Experts of a small language model.
Training: 425M tokens, 8987 steps.
Below are experts of layer 3 (counted from 0) of a mixture-of-experts language model. Rows are named router (the router's row for the expert), gate (a neuron's input weights, with its number), up (a neuron's input weights, with its number) and show model dimensions 64-127. Each number is 500 + 50 x the weight over its row's rms, rounded and kept within 0 to 999. Numbers have three digits each.
Before each expert's rows: "gets" lists some tokens that make up at least twice as much of what it gets as of all text. This comes from a sample of Wikipedia text that the model never trained on. Tokens count by the router's weight.

# expert 1
gets: ".", " in", " |\n", "==", " In", "In"
router:498482494516514482530487503539531415573546496490457498539486461450615455523479568492556528539530595471523555475605473547398608457515499444522452499430496483549537563499510508457449606427534482
gate0:526524559514534512527455549498447437492492510443494416521522504468417472562434496442576483503543491538485459546506517537479420501539532598511538559470510477391515519497514508497563418547464399
up0:407567534518484521620451545516400509454611574318437423516469546481458504519524471514513447517421489504524525611527480517414461505581544628408557500512519458435551542502543459499455422535379527
gate1:463479464489532516448524538487524538513564507466557516476496498608475444541458598462523503477420539555521522418472455541507522454517482493432472486524562509406577533476490470503465538547483457
up1:533533501554530513448495445504511546427458457486455477516499492543477441477374585520609504491496522406491526386505517570504465504514481528544500481530504571504552550466511484485462539620539387
gate2:482450541530582530444442490535548609499475514549445502560457482496429501616497533475556507570531486526499459471471504534476514563488485509511499523493525476453563411553496534562473517473522512
up2:562610411538555527386514513579470583462474459514567458425562504415497510659507524486526487510526493561589532484506398438542448501423501453475540520597477547548506550603513533532481452539450495
gate3:514440465495417506440622464480453483507511541531434515461475507496511629439548376519497455478563558479461490530487569491556436512546498543530463483472548549392458512444491381436418456502483426
up3:465549422449526454455473549448562542561612462511465504488432488568482473455541475442492459549526475617592511467509559527527516433509559565502573517507466347555508463570619425416521519544479469
gate4:613577451491508479593448607575451436513506606548550533603486533531360494451447477555409448535482487514553487502467571520490482569476534512465484471559561402474546414506438518518498440530512505
up4:443581470593501574535536516475478473560468499524525511499574560596465491467493471522507426484470382571567632556376521555521405500519553450497440447600508473508434542513520498511509489592540493
gate5:497398451520462575528567587455470536544535481612538581500518500496541584439599494517436476476432504499491436605554501466477509540493425535456575604545445461527567548509490495584642497564502408
up5:528495590504426525461497461517491557504507437446606474486504527436530541500525445495479501481431542582588527449437466490539514375581503409391554456564478478471529491493503490477499500575499528
gate6:453494451458555451470450452513445469619495401504509502445452438540470513573489605423532562506436525501468533461512494566472467447556418431387523594499417475479622450465518541489483514533544496
up6:509510445528417497445440513452472545481538473414490463455485530493559477479549497465548515458527586482415530510476516649470515569545387507441526515468455558376541557504554429431492468552597522
gate7:460510426694554560504446563347481572464539437517514418466479529523429483560424475428535440487387453513359537473602437453484417480518546469512472519572503482444525430412495562526609472509572530
up7:502510595491509470435524466504508538460533538554527554534388605498520495521587420486505490437579597466473380585479559508539558437551489533505500551451514573450551486533461494531432453536458470
gate8:546544538472543511480538531454469407563581478461465444407501516565465524457478482535486522515464446505480496484444534505547469517494604490455560562474560586488529526426413579427496456490447452
up8:456560457562500543541466460489544427572538456414490492503517534628462455542473557548490504487449518467493416429513531579526395455513502568546593562485452587467426498467513451490562509481407487
gate9:475555573582559491458399590578387510496450453508449543474424509499474527517500472434501460514508440418473469604471502489535481467466523511519580481497562513544501504464470522521502492459496560
up9:578484428567430477446407494468489492542502541453506493541460623621436589451521450477522422467439498471534504537442484418512555586492558460483552421501480505341574450454494497516548551497474490

# expert 7
gets: ",", " and", " (", " the", " to", " by"
router:455385588505518468593471371526587412417427415534420505536505459518593433462525565471398450536550541497555463541547538485517560506563487468478401460475493573509443501536552501556533480509417453
gate0:456483542443465526503555529421442518421506406504469445495477523548537496560525453495513407423434540464454536431489440478584528554512466414345432467612486504504481515475531473534511596503468434
up0:426512437507462521481534464438498529525503437558492546465470543515412458528492446486575495554533349579507561481509420505515498484564441491524507525625491462445465482463522439507608507607517485
gate1:451451531483449528448448463592511538548461482401543559566424486427475539460492346581508582519476405569464495460501537532499537516451602482627610583450513471478433466450539444458518502422587486
up1:479515500561514500452495494543450550508548532500552533425521477489365470544503453483471478529443478535530515413544464448534395397493573498455540481488517510547487531479571530417501469479555658
gate2:409554460544516479534409474511439474475602459478444483576501560483557492578513540523506465473526470460468589579485476444480416448429562546526527519627505474497542503578552532497501453536473484
up2:535464514511460512529558511541566456620405451450459540522532546559455570366469519585489445606497489524475449437582572542489514535582500541437492432497442459453477476418485388519488490508476521
gate3:525525554536463493459453496519511449543557547537461512540515520538443543484419452483525523467482469588457499431584532492480455456457450533435557481616378493514521586543425553519552444448471528
up3:397471477524499449475441481488476524477536572527504465521510586548438553472472557507517482511520432533501558527542470560511487475494457537494526531542448484477508557458463458571530408539465517
gate4:460506447552495511496542593470544498576467523470565448492559496498504503443453404442532445600455486532448532488538493511606481473449472458560499463534616520407445535475533548550523503532519506
up4:459571450526536514484556491439473499550512398390432474463462545465459486569559465518532413485519544567476600506457565503491438554506450545428574510443502608413461516455559490526523484529534436
gate5:513438523403527514577567518586517429593544478495518565406496533508404554499470487537513464446501541446400447488519544501478482529522530487508519430488528440450610569452499543392392557565533476
up5:480513435553500495536516623533491456514524513429505580462447473449459563508423495487339491564498476493523504564504490441577484514412481556445484505609510519422468516487448412537528489532487466
gate6:364477469471496522464443443567547571501506532536468556489453560481565525532520488511438397469478547589591470421452521485476391477538382551498526462511515427463493427546525466556469484521570516
up6:500525462498526490436516530547538439546461532563545511541467541571473465462494488489515495493522497500478461468497483461446460440415538457531540595460492458435552431468508457536467484483532463
gate7:385463430537453476419488495475451556455530488516482522553543503437517524510565491450510511489503373496469522551469436436489403506510548562528534480578435494424491646534582425511513518522461547
up7:433450487497456471567519499529461512625513603474502480560473504437539481449532374465445519477475442529540571529524444429550463487440437503447489610519400424521510529531534477434459524496510543
gate8:459560496403496542422425548511421531587552509591600552509513482545526453562550522496474428473502471587447503381493495417472509457533522476494520512527525510464490470482530515453514456443460490
up8:479459505449456533453421501595521506628475546524566533454471494490483465499542500468475490456510456420432479531479423438485512505501523417582513513548560478529477456449540493473407477413621477
gate9:532497376434474506538468521370408573466598442514471459400470495443526509542553406533514502565531371451469523608426536575487412507471427583489422559574540524467464503476547530503515588525574435
up9:468481541378535520493531525464501527570608510487455529462513491415599440537499521532545581592521462533499594496542535567394484462476484547445521634552569541466449529638628499563572498465574509

# expert 11
gets: "|", " |", " is", " /", ":", "-"
router:513513600500484590478509432415469503504526434454466517440440553500434507487534419543392563418528496475535455500527384472499509456484483446551578452478510482582473505535465620569595420517466599
gate0:408534507520544515500490471526468565531541477429535527472602449493518448473544424570542507488499559530522520457455476542522421553543481444492515442515487461454528534492476477464534563464475492
up0:470453445583644501490591517613393483518482501497519523490510508515539469436493439499519448504457486522468522499558426425491448474550503439552548437612481413500507492502536483564520448494515477
gate1:541489471553566513481524514442515520532493447415458563429485475478486506475526449428596496543546505582569510409572467525508475455477505543476441530484558492482420487436528431476546502443523455
up1:560502568531544537460483460550510526429492531457457594507561491530550499565453642521482514502516524582559520510533452525567480522580484501418541541433543429526488433557398509507559554522465549
gate2:463561406501479503468399580440492434531544480450564463519491509478446479469496443515533512531439483453489482557526462577470443445450509561424497512569591538474517539421606474432428484489486527
up2:475483504496462531499415527484511432516479496456509500507536503485460559383451492501496497603458475421599454476521578463536469466501404562593534456548642498465541530508520508489428505431481482
gate3:514467478522544435430550460547500473468413519447600613585568501519486557508485446528525409578525505509539551526450573635516573476518552443471496454494522487481542456400421532498532524481456508
up3:527488481583470462538570524538416577500458589506533438527488513485411548540465370508461447467508489461555553572604456501435513544418458526492522403538489548437570534408516510532537545548442515
gate4:540444486446477492488535497609471492565500468473420444524538550534522485490464553489569430462380547443482455434500563593552424467641519450404496594480508447444528527486516443484532463489459524
up4:431450499561523532520573515543487599559516409468455505543517477457434465397472531488518415460504527532474541506491488582458434494528604510414548528440502394510401550480573464513517438403498410
gate5:609497410527445488459437358474420553450554486556447571527482492511582488422516617549557473473564499529508501473469520447491445456466483481536524572471441508466580533477444528411448533461471446
up5:582488482459458443482527515524448496498455538535568449551497545462514578467522469591536450508492601462460475536600556574586555462512434467490408499522557629457574475492620451419434480445585485
gate6:476481426496471582430450496564505527426474508458457556415532496460574438547494478492514510475505432471437488493486518459503531447591553553488654465452560511514452496435493510474541467474539470
up6:519546366574450573527485438509474534420556494436414525588583501426497509430546515491510462481549492478440595497500491527502542518550495610440557569560528428413500461472584525471532521567590492
gate7:515496464425424442439567541531543479534502497431555572552482534535535551419556445532500432469381509491585474493494551520462507523565499487480426478497448534468453506555450423499469591489526475
up7:486485549502561516540545479503450464439502581502447494508524486492503519444480513573510479474458413500419453450517517559441534622513450410482489475543363485442643406528456535469430580465466540
gate8:433524519465457468452526512521543505527438464403536500581439504519371484462483446473446542476510510538482405510456516438584484486540484503417531550417479531484522547482477511458429483499531501
up8:500571500511499470474605596496551412483438515535517494600472548460487530475512424303500519531530531503619493530506479442659542466506525571499592552551488502432452566474495477551465436560516539
gate9:457442473572416480537499562547488568549441482545481458552440471557507512565378539463485478455462505425427406562500513454559525517496527506507540583519547581372600455416561415496572511504536571
up9:519458502483430504515552463530555585480533472549514487501564458620571599500567462523552528470414566528425467425502617607471458447440459483441596457496528482405530494453521500422481475488530516

# expert 8
gets: "\n", ".\n\n", ")\n", "9", "0", ".\n"
router:446547519541490674472498513497539536540536485462490499437562684562466491568457541472521497492498446511502476457520529496615416560489536519474497542622496584473448545461588524501534568572435495
gate0:469497556517510460470455553436461560519529521543488509455505517413466545550520482504476433451540508542560631529386503568463519464535506546583460433559493514531483513459446444473472454528553604
up0:497475548448538541462506445452457565447594491496556458500489503438580438532529426571511541439570567590492518526477504540520508495478457498474477451506492454516453453625442565537530386541546540
gate1:594520463466553334557506532548534494528458462447502643484458430577531455575556506549534380475432510476430431488435492578482483497588560489488463515473534487480576492448479555400456545499534498
up1:505555505565487466511558548554533507515483535508493530513434513509463443579545475441577475485470388472542437440535512567411593544551411473592504472471524572480494418515458522437376455521561500
gate2:478522528568592495499447490533561480492565500454577494519379530559462531506440517559396440519499464494497517471471536527389512478524524572565546503472481433432533411559551488534525500418559450
up2:507494558607551670463452484437500446413533563485514504530486576533479541458518442452447518487566447505536528482556539578525467467531518564560448506532516362529547418470554532444561449533553452
gate3:475540376414490385560500504626542438546457463400549513493523473520528587522506462544543445540472490380444375485543532466491453416520604490583512424502473508480500488533433506547494511403482475
up3:469535366522462390563569441482581600561436510512527399409568481485528526499496513622518461553426590469482448483519583470437466533596527435623559462473514467490468459472496488512504475550427522
gate4:471516555505463414493500500521450387577525521533394577510395455555482631389534575524484449440532503470433474494483519482445494468507461450552552377436441484511601465436484435433440521540416500
up4:441503457457555488457443466476441567526478440448477518486494541536429516555486457502588529450485380504460551519506513551485566545529526474491530454464457487542554517577569603452570534530425488
gate5:531554431540538547594505547485508626386577479619583536448490517451483405551519526498568494406421462567477608484548482490496510557511456511520486533544525520485463566535585529553610487492497506
up5:492560445432557486508504520547484573477359536474478563494484410464577538490502464499554532558602454531442449555530490559509514478535557451540524607482460408568563339537482597535541541515527520
gate6:521586558533495468460449481522460491478484498498544418508487517482396524545417531464569476447496490489439454546513465527433521474590506518543554505429526471454519577529500555448563484472542494
up6:503518503546497409401471534521458498466418483467497524491549448427566452553456567483624520425417510473463457569517519477492513495620524501535554475470520420509542573419565523382492497490528514
gate7:494479472404524427434483492534510417489427476436511573519436442528548494512559621590467551567517449484424485432567577520525548413651475508397531458447503523449594513443477585442475547439546406
up7:464484549420511446449520416561442514477463486453559540560501441561565414415485556650503475496438478587480482516576495533598510468572520500415446410503455439565541519411494499445545483471472429
gate8:475413507456563422546488563579427584521471495436464445531379483497454586517448423550514431493527482478495491503433533506515541495608464526559579422358571469379548469411435487500426416490502509
up8:468482440466507402597562475547482533506411481528462486495514419525456534472470475555403395553498557404553462576498529433480455523550499495481511460363538475480471491484487548519477521465454518
gate9:512583499518537348559545532480470527396452511483561545568436524483550461509530529513432414500427507424505494490577456459478493413482588520558658504467513437462515431469535569362455543414463499
up9:452413465469500489547548487439534509464523435457509458604481528486592454415586535504443389527397572614456536460552452551507498509473486586446555499490633419485473522483510525485457467435540461

# expert 10
gets: " ", "1", "2", " (", " United", " $"
router:444508552501545481571528456513559426381435483513519460510496490476536517505500574476472438442566513413512470459548499429525549483425503466494506475459533552484543417532419418504560587401466507
gate0:504519567490510441535544399476446448504544495614502494424538542541493387569545497534461582534495497525475493474490507528548546513456539401504545463554495570492584453498420495449543480406530475
up0:510594573478536568547525512466488504455530392542459546460474535566456585514537486524552583429433428497431539429445539519566551530519522509430503474443489418509507533499598496625414589440579462
gate1:437531438572446508561478499455545490489512485473536393428468522542518514445479408457497546416430525512477523442539525497545460411581443530485467505569444556436465576477491499552410566549459468
up1:512498500451469537436484575582521555565473484512496472566443520544511448533506521543486489525467494527516617459536476592566561487543418443438426494545555545451472449520500452545575459481479533
gate2:461516511456518461570488455521526545508475388416534513466558509494434511443622518450485544496481456525505440412479550524544466514676530488428541551454375512570471582498515491464497513583489418
up2:491499551541479524417474578413450495505567464469468575517458491499502566454405494494483528463382619552497513468409536525478515487465491460564469494561527495514426534539473474558461495625512587
gate3:418469577511514500543533571446497472485506450350440552502458456453453563532510454551539544430442434514550513562551523477537489481583563481462529467512482461487455496538473518489486471465542486
up3:448454528503391492530463508550438559572550434523613487516543476607579537568558527443523583455485497540594424548526522503500520515485485514512529543454543545469551412518462540421528545495497498
gate4:411566495543482438485483564547456540505483517494425536476524465475396560506522429427498447450499455438490444510461451468469509481433591502452532459387431473549459532405438359500455512456556460
up4:502482507504428447411493515464527602525492440457524508583506520474509551459444496537484568572444454485424501569505441530425461513509515573485490432525516528456462505464524483422536535445520529
gate5:551587417506403478508529523511489477508504502516467497394573561550560433490441542522556372402433470515517518450507486498518439568468462539457651485518475500534566505551497599506492467494529488
up5:442498433546485528428597414498377529445506562467496372444527446433561466500526546469497529570413536588469516508520443474556469501440482457518490393545525532488589463438507477448518573476532566
gate6:513535429524548578557530518515410405430531472556446552537445495490513424497580454492485510475484413507469521463487604485498475602500549524456520562534431413530500501576558492524500549531548516
up6:513453446423508494547368563485445458560533598406557535451559545589494584540564521538426531538466436492454567610510509464475460533527512595431505524516425422486556481539471516451460513469474535
gate7:560529457482464511561430449555513515485542561452561593512521491530496467442528521513512443518468375531361470540577500546441444516479497541502539467446516422468356525644593481427493468546531445
up7:520568518493508522508523506542487577503545584433503562599466529463470570411610507444423449532569411484526488528496525500508495457443487586500447469528510451512427550446546480446503522451555430
gate8:466452523472428435495560490433478522495481477431496447545552495548480521541589627470549472508437412496511513437477542489491429559497465503453564374396513594534460583460474548578528536544487509
up8:535494534503492551510500389560436501535467458442509582460649513539485502580443499491498411501454502483582456450516445563577504503485520424553441489540504524499595435477478472518550503591476492
gate9:470519553521525540486532493585498587557458527462469507502517454525609555424543535527463475509532619518470441520520503546567479457477540463434609437505584545454454525304570491460454500459520524
up9:547562462574522520352525523481560552491467463427505544418505562457464519503497596445433478449521613554491513427475564551515514490474521587371487471511509518508417555489463524479481468463516473

# expert 0
gets: "0", "=", "5", "6", "%", "7"
router:570503524509463497536462494532554385431483533530518455553415474503453492527459559481483521626444506449515475401455547465496549495440525441523545467496521553521472476413454579460565513458581545
gate0:526560479540493547451613559471557546524382625430483484471646489469491472498430431487536470484572561432542464529513559495512440607509503515541623510496524521467570572516518561481536490521508520
up0:556455511516522522488536530517486432489459540533551509470573538527462460516471473560444520517445530386532512402509491451582471588528535503535591532536521493515510504473489581470555460483538548
gate1:465569469488516564505584620412512517491561453552569485479519487546533485456446506473467507463458527500507526451492549539522495592507467568537487516481628543427457508551529381535479447606572521
up1:546561514497477463536553558476601517499542454544438529503539475437545425424468529526380522556513557594528472497476517485505454539485448562500503547470639410380413467464389447540496463504516491
gate2:475452507469523521406537609579478489568443461604542507399537518552415512521557485635455464463510604520504503545404485553495450548475442479450511553543442477489478518506511448485506424531521495
up2:536485465509448567504545515514489557516446532534467538432499482538468527463504491533528453386521591510541523462458498510540381577495516508526524513468405554514529647515458489536487478541461510
gate3:477516495414483443521457599529436490555463507513551615449467550449402484451462527519502484416476483486487456503529473467551535397530547542548467466531422524446460532496448565484464562577580436
up3:443551538453582474499487540530517422461509454534535591462533477467562460495507603463474581452448429495440549539452494533538456484522494504506522435463420504482626451502478549425467496501552472
gate4:447587509488572546526443517510438472537560472516547515426509508453428439599474466534556580520498424411522487495511516520471510472484493517431583520480433433560420489461555549350600455541441510
up4:500568506487527492397434468480469568595479517564446551574504461507446552510546466532522431453493550514491463537462510521531541546551558540503487547538504459485496444435401505496480471428466451
gate5:483503404495487552528453526474562469541522463445528501529473505482567456517498429445550485575474533538522473500505433534425475541492382493502472509605479442599490435580488475512467463535593517
up5:462567420583512494524426527456520541455554523474588469496459572591552507525530533500494500550498568505489569452525476521429505555572436484519489397529538433432551376495439531560537516409420526
gate6:463497481563448483528525501396508594424558453458397474536528543420499458504471547431417460490485547586463507490496388528440489512459544502579603494557534523495550522518625529450580482505547554
up6:530453510594490526474487421424462539493499514517537402457489573466474557514480526470475443517514556553511481523541451495493550578460565535483560508574528549467553512468544502423533442430483466
gate7:472506479521539566439517477457452527575560531454506558484536461475391634533608508468527471425515519649566594486484490518566595518472515503496406530412538512437479440528440532441411535449524458
up7:378464463527499580436464628480429539500553482489602543414502556456489570411521457447556490570538550521617514524452506496499495540498450559501439455525530531453467411458414475486510542508472530
gate8:540427494510452535452516510419519511413503495525418502497469516500457501538545398474446539462512490552571445493479549476499478543487419486482523534525534510486521532474543468535395471440588450
up8:467510528482436433390540513600451542424421469556429527547445479474509479506530538504512507538464428470555365506470544472452482493512452543484497455452533481552454614484492493594477472510521518
gate9:431467497483420536507502579538479530436483398517468459464453520445508568529480506452591530512496509612507567550483533495501569480504449495501556461532497548441478448528528498511493523502529380
up9:492482578498488476371576522450481513467446452415377461512502531431541523507530504542620497483453479572533499506415494505478550577519505516532565478476594569521634526494497486484526565464431447

# expert 6
gets: " |", ".", " place", ";", " as", ")"
router:499515502465463549499548479506513502502520462541439504495526437428497413435477504577539523534541427520575590590469543443474526465515502549561494529523494472590418531552479467549423375488516547
gate0:533609465554475538451611568507492514487530545456493563521541575514459440464503508486571446384474476481488486514481550469510464488583558602454496598469532411496591550551484505504492589515521469
up0:529494513480442516407471498507401513521542513480535560425521534479504523423567556508562431480476533565508536515491516442513509519482593493486434516461483435495530518494517525452439491527504481
gate1:552498450511464531527547460496447458534571422433415477562575535485501504457534458502507405505446501513481426502507447588554462463551494504476544470527491540391589509582455445503507521556544473
up1:409484488497543459478586515562531439581448525479535439518512469532413469486485445496488493460510508472452471442432383394483489426531488468536607494576490471535471429402400504496332545584462477
gate2:535499471464478486605535534402463450511441509596489458505459552427475535390615478445598488525456561580549503491426609559555454508499375541461518444520511589450463528493484464533419527556466460
up2:551567495482410552556448498525502567488523478465453540593421519548543522490563429532438393493516515492500504401442553577659506521555363603385530495475499467480515442446534415455497406462528463
gate3:493490468486396497502467532566438529646577494539523492578545512432623623475555450546627489529448440450477471511567522563534501504500457461519491529530552485503516475514581425471493480527545506
up3:546536482555438466466473457576491539501528547430495511508542586523493479534486538459566524452486559478459458468484473462511447628557573554539495468477425491437618480465472479480422517553551529
gate4:500492493549580473451503563480585602486520428397499468584466445495482385556432473539476486447476552484543531550458494534576428460507425529518454548461562570508428492486586505545490510490463419
up4:468430470481489477557479455589498539548522539477500531452454480543444509473521493476449471512557516449492547440487416618589460553546422515582514398514494483430569527504454500416498474424550430
gate5:492510453576557489507430545469503470568540456423507524505449536535461486432617495504477512494427421539429497475587451579446450481522529548461521513412491496564582496533476603529502517503429398
up5:457590520460582501484476483562575400423573484500520497543555514555400417544510461553479483512509428460478558443504429526606470455489566500453488530502496631582581554435462572489617552546507457
gate6:453509542493509488514541470447457462460533594500482525480472446436503494447538516435448518479542538549531532507460568528567449558582480514496573393485560451578496471494440475392483485472629550
up6:480618549536534528542503416526447472501581490502516510497500540450434483551554640483496471548583573449430472413509468575522489560497471564394583500587542487446485473516492566478515527550462519
gate7:483452424473445401537486509528396434547523602478470473485454426471437474446546420529489477437470533517529393582567599439539513517524482516485520401443519604529447443478522440419439558528418476
up7:511516544542515517540444547552554477524441469547446542470544484489514520517436558449532474464446503516470511450467561448572512519454473499475525596520543471407481511516547580588450563516473491
gate8:453534586422527498437396496443466468551525505441557608546433458554421460528511467547410410485433449516520518463408416531492381505471517476480506483576512520529479575576491451606508499491383546
up8:455421493536536568392445508436479521517572465541591522509525556545404455530537458548514485536446461511472498525580537507514516509540474430368519482487499466510540526505473507632524540552460502
gate9:411426566522469479487457573531497558481475518505462527485417558553439510579430443458482546523465472495454553446471481507554446477437428447459534389537579659474561391433431567510509517520475557
up9:461536539534431554406498560441498417507526501547508442613499557535422442449481352494493550449569425531505577381530530542565421490413446520503565583491491470449605450503481543513569573494646573

# expert 2
gets: " ", "4", "3", "6", ";", "y"
router:554486524487519460580516453501513412436435498546438426491432433489570530546523580485556572582521491509497526517598466457496511451482490497569414493471500485570613478518432521426513501460460557
gate0:574469461496440477532514545406567542428456502531495479424562495578585513476548522428467535408559527509449527428518461603496497420519404481454508439578515482471556584494562505461493537592480480
up0:453525602494541465541462481498482564506534511327539529591469526637385524485500491539464441516495497576478503492449531475476453489516535590387500386508464451525523488488463545415508516532514475
gate1:519517481537571480510497523534486476503499436502415433474432526557410540430487506558535460527429530527471556489546519506497512442580456436516499447535589552522435515496507501444387554534382411
up1:492503420419584534513549438500608555521439472580439535387396515533425560495573530510520481509428510554505429471479440417411500503509401544499536519518535599584472515454524525433544513466481463
gate2:431437478569502575417525566443459513505508449461442494557551548460454466401511478458550556538598467448452489545490481554632471491498482535498506488552502502481469567412495400495485440585526471
up2:476474460462504566459508501444496555569510490412451480505557504467531539521523452486549576431474522494572443451534525537540442471496468472466540484563475512537476618487542425480452449482515484
gate3:438477517471480534517446394488441546459477435420499476518453564410478521482515517506504529445534546514468555612467452455516445564495444469488566470480457506419522540435547576505514500485407459
up3:460501510490424523455552520451528529507566502509546518499497555481462581442503568515611446496611501561530573493485500435545450530496467407552584548557500457417460399410495388447486503521577482
gate4:563575529484447444420526475477466516407400463495459416516538552455477517501497607493501551512507549567540531501436547624571441502528510493491479563490473477504428555400478448471333512402508442
up4:563570519437512499455601566422527512534534423481520478489543576554521555449480591402479364525452467506428515412428467551453611495449448407480469556476538534489469448451479515471408530431569509
gate5:455420487527502478542441507472571521557542526593474545379358495494526555508500443421441471491537495498460581551478490476536533524452452455611489486443420474483510588454500398481463547548591516
up5:493456549541394479439511526513453560519514467438483604498634567578466462512453461488495464472508473501483525456459519548550526467431502511498459459530449582453488583592542343429502485552407562
gate6:462501482442516581391530606443455528518591454448504504485467526466499518493546408464531428454446507527503531529501488523583525534516497511542474516558442507527525571452623481513481445610594508
up6:426444594508467556452530552475575465571527452499510521467470480594472589507507437467504524509524476515472430406468514533515488550518554478543483503547542492552525457553533429516552440542524523
gate7:511565430594393554442527623496516530457539393495495515481588501515528554489468482464540505452482453516572468433513456554497485473442527404598553450488564568491513517543508461549503562611561395
up7:400527531503491595498438468506565477504553462537472554451527453451551540423470406490497451466479424475464487475447487539480569531500437582537617483484527519463508479493563529442590511406498411
gate8:488470450556576476526488516495503553653512503550485497434461515481409516583456519586410437500549490518524402440487466499470462498495549449478533428432480487485386492509412513428563459441522516
up8:503499482518449510531568553568431494520513459490443510579470567491394441495500518471578464556502373452492527558514546576447425550596487479502508575556552565565527535527547473498474481453415542
gate9:461426526551517590508533510507555463480497479456458444496500509522512491450458544522564524458561435454511554501511491491528501501554521588580484340517524414563427523438405491391431526519514441
up9:535530530538566487507446561504571565505520567424527524429519514506515531513450504643551506482577428422545480630518439491552395503545485654565527566481432525493455523457621502445566431458432474

# expert 4
gets: ",", ":", "-", "in", " but", " -"
router:447458471486526407487500490441458478460476528496527515475458485510541514507518501436514523519539433384541480437619463448487514470534565458483412472458459534567608408559482532478482531454503464
gate0:581441604577478550436485535491405475461559519468467525448471574435463534493494451463467454513636542605506502566555534623529477532458608549389409452548513539525482553454522520471502477517545439
up0:467445502442568569441485551568532404574548505468533576453465495448537566484457518486461555564552521518460539447520506584483487487568576519547467519603532534505455416498506472546478504489568420
gate1:525592586473584482424602486535478483515638469490565527397419558496487508553572421565562501484579550497466462456500511460569462475604526535353474427473509446474551494419466424413509518514488451
up1:570485494493502593465541457428471537558480514525517521538526531449521423572478372476590455501486543499381491448445579446537481554520528513432592478536502444500546517455579450514586411491544531
gate2:610539421485546501594473485502542474534477542477509518449508502489386451493456520486457401501456498599479556436490515449447557518452577477503453488559559523432568570538491492431501473505520508
up2:563576454475450487479527536500436546458508540524450461585536567421467557569586488558465512485470408448539511540495618472621530577457451524430557467579537485513420517433480506518423443462446516
gate3:511523433565464561476477488388380499441585513456548477460448579413446644484559387474554495449475568517509586490467460532512456475511452517469577541443441596475499647472540526508564511505447395
up3:522506478476431556542491458429520572455475486501578532452443526447495591538537417448598561505555526518480549594530483448413497476452584500553503536554445546490434549545617463551542505461472450
gate4:483505541496498489570524576526556553577483594448524430606527551620411496471515530531609443442420507507449485444454446525520465489567471520452514466500476467493538508546444452455576521446455487
up4:517526496414410556430562502580519487587568554394543546523426566467360557401514465484512525485550575532519551482426374511522536519473528491500447478451476563471475560511578433525536441600479561
gate5:513496482512503584480589553453553485514614481581562514594437466623523481575511455461506461555545556552458481528540497485490434534504533528529484476620562542548535429488611472495571494456533514
up5:513500558427472505449544548429481484439451524575437582481414504530470443443489461573568476538515535569539610547513498522483400528498538517507500527596502518482464563501569522552526487460490470
gate6:516523510479445517406392447637398460518512460481508488441515495510504407563581520567520559493437510429517542435508416575604567550600401484521506559511514418485471498527557604472452448629530612
up6:409509475584549475476496515527452606536439529465510493521500505539586568522555567500478487491425438496505537465473451510601529539514437502507535412507433503443520522468434492425459600488455497
gate7:543561486526477473540474523489487474581550515549437470466411472577416402533451490459413475405494566618452568443476532469470430550539408453496575530532486421529505568515560466551435504447502576
up7:552464583538495487585485585497382567473573582598467494511516502552507479518470483524504554512498409554462420489530534455455481543452429455475524537536484425458527494481546570444452488477481491
gate8:567528541407388523475468628584510467494460498549476533535492591479501534555536556500400550502485547544482494459465488611534516505503395469502529432501527501358537595450528470540460490529457492
up8:548463506562509550453517562470489581538515475446529506533601535499560502530460491482614469386438494554544477543504484524482449499526518430449494606514472442578558455559602506471557473455529550
gate9:427426461436485539508445457439502509441593515501471433524502632444382565432583413502447510532413497623474522545471575502521492600397465487520487492435467533478432451557473403530554529590572544
up9:534391525410466455507431452513495466537435550397520445368511474460563497490532399525551527554479545569618577599577543540481505556505581485528467511461564506541521454502536437520582482497527527